{
  "activation": "swiglu",
  "moe_layers": [0, 1, 2, 3, 4, 5, 6, 7, 8, 9],
  "router_score": "softmax",
  "routed_scale": 1.0,
  "n_kv_head": 1,
  "vocab_size": 8192,
  "norm": "rmsnorm",
  "rope_fraction": 1.0,
  "tie_embeddings": true,
  "init_std_up": 0.0637,
  "lr": 0.012,
  "decay_shape": "linear",
  "train_tokens": 656700000
}
Below are experts of layer 6 (counted from 0) of a mixture-of-experts language model. Rows are named router (the router's row for the expert), down (a neuron's output weights, with its number) and show model dimensions 0-159. Each number is 128 + 24 x the weight over its row's rms, rounded and kept within 0 to 255. Numbers have three digits each.
Before each expert's rows: "comes before" lists some tokens at least twice as common just after its tokens as in all text. This comes from a sample of Wikipedia text that the model never trained on. Tokens count by the router's weight.

# expert 173
comes before: " of", ",", " in", ".", "s", " and"
router:120081118167131095116146157088112147116153175112108174151131115138111092129146148170121144135126090136160166112131093129145150072099151133113114134167135127142171093097066120136115150096111127160075128158121115107105169167130089170126142124143103118180118130163099124164151094163104122120140169124148139108156106106130104109127162118118116137088118117160157112128124126130117121119133117152146131151107139165140113109130121124123116137119152115104097126170112123113059148120109148
down0:114111127119133166110144085156103152142161145124118097159116118109103121174176144103084111129143144111122138109140119151095126101103137103126124122125123121136132139162149126115127112178099153159130095126150127167150136096116149101109127172107154079130121187167111127157133167129169130108115115130114104087152119080080146137134122069141154125117100175163152137113090140140166114100123106126193134142149130123151124107140148167161121119082121112138116136110127109119123117130080163
down1:101117119146130143102118151138103089137169112122134160117117127117106140133120135130133102189144179103114152071094140084107083157108101116138132150136135161118111119180163172093157169119150169160102125150141136140140122121128168146119091146143134155174149172106112136138111124142149130135123119137115186098129110145129150105094148134159126153169117148152155097091113111102105131137123120118143118142083141120103088153134149163107073112115154097123146121110129156102117141085111110
down2:131151140141088109132145158171108136126111129124104147102131124133128127093154066131120125117136101162166141122112144111159197098088155147099148115141142113135145119110084134114118135123111179104164141094115160167139123127132112117158117115141105146105175140105134159140131083119129113137106118107179146103143103156132123162144153138096120091142131092150137160134138112161173111115106162120133202142128145132174136105095146123153154121119143096124094147124098116100152073105137150
down3:102142144127116148089090177133111089145194132098144116116129136101075166124143100128125113119127119130126131138082140107104107105160175120104132131156138132111136106103108158141089118136119119124124101171097143177139131096052102115148147100103130112104144140090139139066132107118088141114102131086132138109135125080128120129087103111110140104147142135104158172092130118124150121105106131166176149138107148179107115126125111129137175123138155128117102137098141148128125092129123129
down4:136127162132148138098137104107111132097118143150114108114172142114072123131112134157103103112163198124139122127153100117093155107112136118131139182107119095142145123150118150110147145169194140132117094143118118111126116124096139144115109166123100109098107143160089114163149177133125153154112135129165122129108101087088154147094099092144146144161158134165153154105162137110088116098133146133156090147124137128106116106145160150138106133068131128125148106118159120125117120140069141
down5:117114110143134089150140162124123134092140133066111120146168100145104147169096106176109107134121147153149131126119104115091142106169126084118124105126139103179138087130135148107118120123137093133100144145134144114147111091148140178131132135110154096103119087084165145143093127101109142130129142142123187174129140127103120130155155128180098180162127152122111105125109105139127149128085120119164096080137087145102109138085130128146143136117131130149171129131105119141123136081104096
down6:130157163161123156172153099144104142157171118090131144095100122110131117093148163131139176148099095107101148111119099150149113136131165116113076119128159078155140152154144136121147153125109128113132129112137130177145089142161122123134104131097121169113133090143157140138079106131070152137148154132150129120147105107101141161140149100106123176129143147121101117125130077128146154110156135115126131146123192127124138146118130128148148115149104093167126179133138102085113122126140072
down7:174085149105168115169151105105108132118096129133120129108080111143125108087123150137106088133134152122117147124118124134106145102129138134113162118104147080081120128126121155161172103118123144081150131161112122109140164146110144134143182145128151132118135146115135105124112155174101159140082147117087131121097165115124102135140122131135117130108112167150155176124083101151152083123121134172154127145107146098179170110170133155080122128119163120103144175117108137146114135115109159
down8:161128148156142116091149143149100143148108138127128129137111129106134117112137136168082158159141154122099110105119096153118163142142134104154111135124147103073160141144113132150126169139127136124130096147137149133151119123132123175087112127128169065133120165139101135116136157128110135150080108107109150124142158138151143130120128077117145130163147121162153149128078150137154112134141125162110143147141121102088139133195168148083127088097146098132093103139134158196097142099084112
down9:140149130116106079117145120137113137145112117113144126105105153105163130138128167156117142138088140142132114154159116138196135099134097120075111145166119131099174115142101093135099122099120150131107161131128127139102130163137052172130174126112139106146109096119114138111119091144125133177084125165113117122143113106148139118143148115086109119097091124140115141140141143123110115083073118108120115120140049134112132104181150129104123126107132147114130146125143131167110127089138175
down10:093143115130114129140137154095174194140160099168124130083146119145117146116154126142168136170120113105163135093153082112133122126155117163140106108095145118144142115142106147148103098130166120115138145107117108142087103110127106168107156101154162154154138067129138134125097114155121125146146132165128140152139110164152095137105108146104133178093072127117118100154155139110108112123146138102156134124134107136102136125124100127103118105166122078143081138160104134158184112102109129
down11:113100154097135162117143134188144122123143129089082099116144112137123162142109113132115129082139103125104142172152099096132100139115142137123115134175093109098085118191123117101147142094107136082092137150145094088121155105143139148092163152121120135153114125126087124141133146132148119144128123113120169141187095144111152110139157171102100111133098166143134113167105138115124129139146110123076090163135076117129135136151124114109164103122119125165086116156092141130126143125129159
down12:117122120128158156145112084173116140140084176188109126157127148123126091122138135145105150124136147175114122168091099128125112129134165124133136126137191127122128156132121163115146170084124163137124122144097120110142138127118112148103136139156159134143073153137136182122139141154133154122149080094103128070127105119131128155107132128124113089134121110123165139151105134129139108096128130117119085133130147070126116119149140086076131103092139120136105157144107124154132132057132167
down13:131109097109129102131123114141117110160137123139086120092108131110160144131150164125135096087086120201118118111105146082121149161080119141103141109137098148133166158145070124149096125119180115121103116073112095113150170134141114095084119107115118151132141120142131120106116091168156114175161111095105169118157104159111134135092110146138103115132149140120106164155146123122122123123100121117113135141145117131166124163096127103183097147092114150124167124109124157124137127115138160
down14:176134107121165089150135113175097129097133122130110120155153137111143170146134131121122121157068120149095155108154100108123098159153129095113149121126161161137131127136134129106118128096134121109110134104163101167110193149136099122137153127102155112166126113134122191126117132105100107143180132117135101131149105119151140129087128125173115138134137143120142097126063129152122166095130139146111148107130159185152069143104101101134108140133111120097132166076107137121123126168125144
down15:166146150119129146133132136080131125092137117123143087127127111121136108159118129123095152148134123125126156100163122088136134113110149099123140135138136134133109126106106162155105141166111132087106136117159136138163107127084098129151188128091105133219148125173104132143140139125130108138113118107190139119114128139119110176088140119140145145147121143141135136116183121174147155171127061106171142126117114127162155123109089101102147137139150099151130152132141140138071127090138147
down16:068135141148109109139133153122097107135126119089156149151097132134172128094174122115159167119136123146114125134137094111121113166099107160128153140162091135153102134138158128085166117124122164128119163190133141092099158142126106129117091095143131134123151125126134106163126099141149131119130129103126131116110115131157121132131093173117106144139129105133150144104132065123129097110116127150127115132108097117103096198089099113161144128153133122103132142167088111187156078159155155
down17:111132090099150137107148149137138117146125154107080105169104129105128131174101109096127130080138116094114129127142142108137114104138131123121126133141138124142130112078118155108056137128102127163132137122108175160103090076154122128131109137159136118081160176146104150119131120090111110143139120141106121140124125124103127089133147116119114144149128089096071145115115095133133173171172159121112174143141167088113122164117081101116121139127144172159099149120091109150113139096133108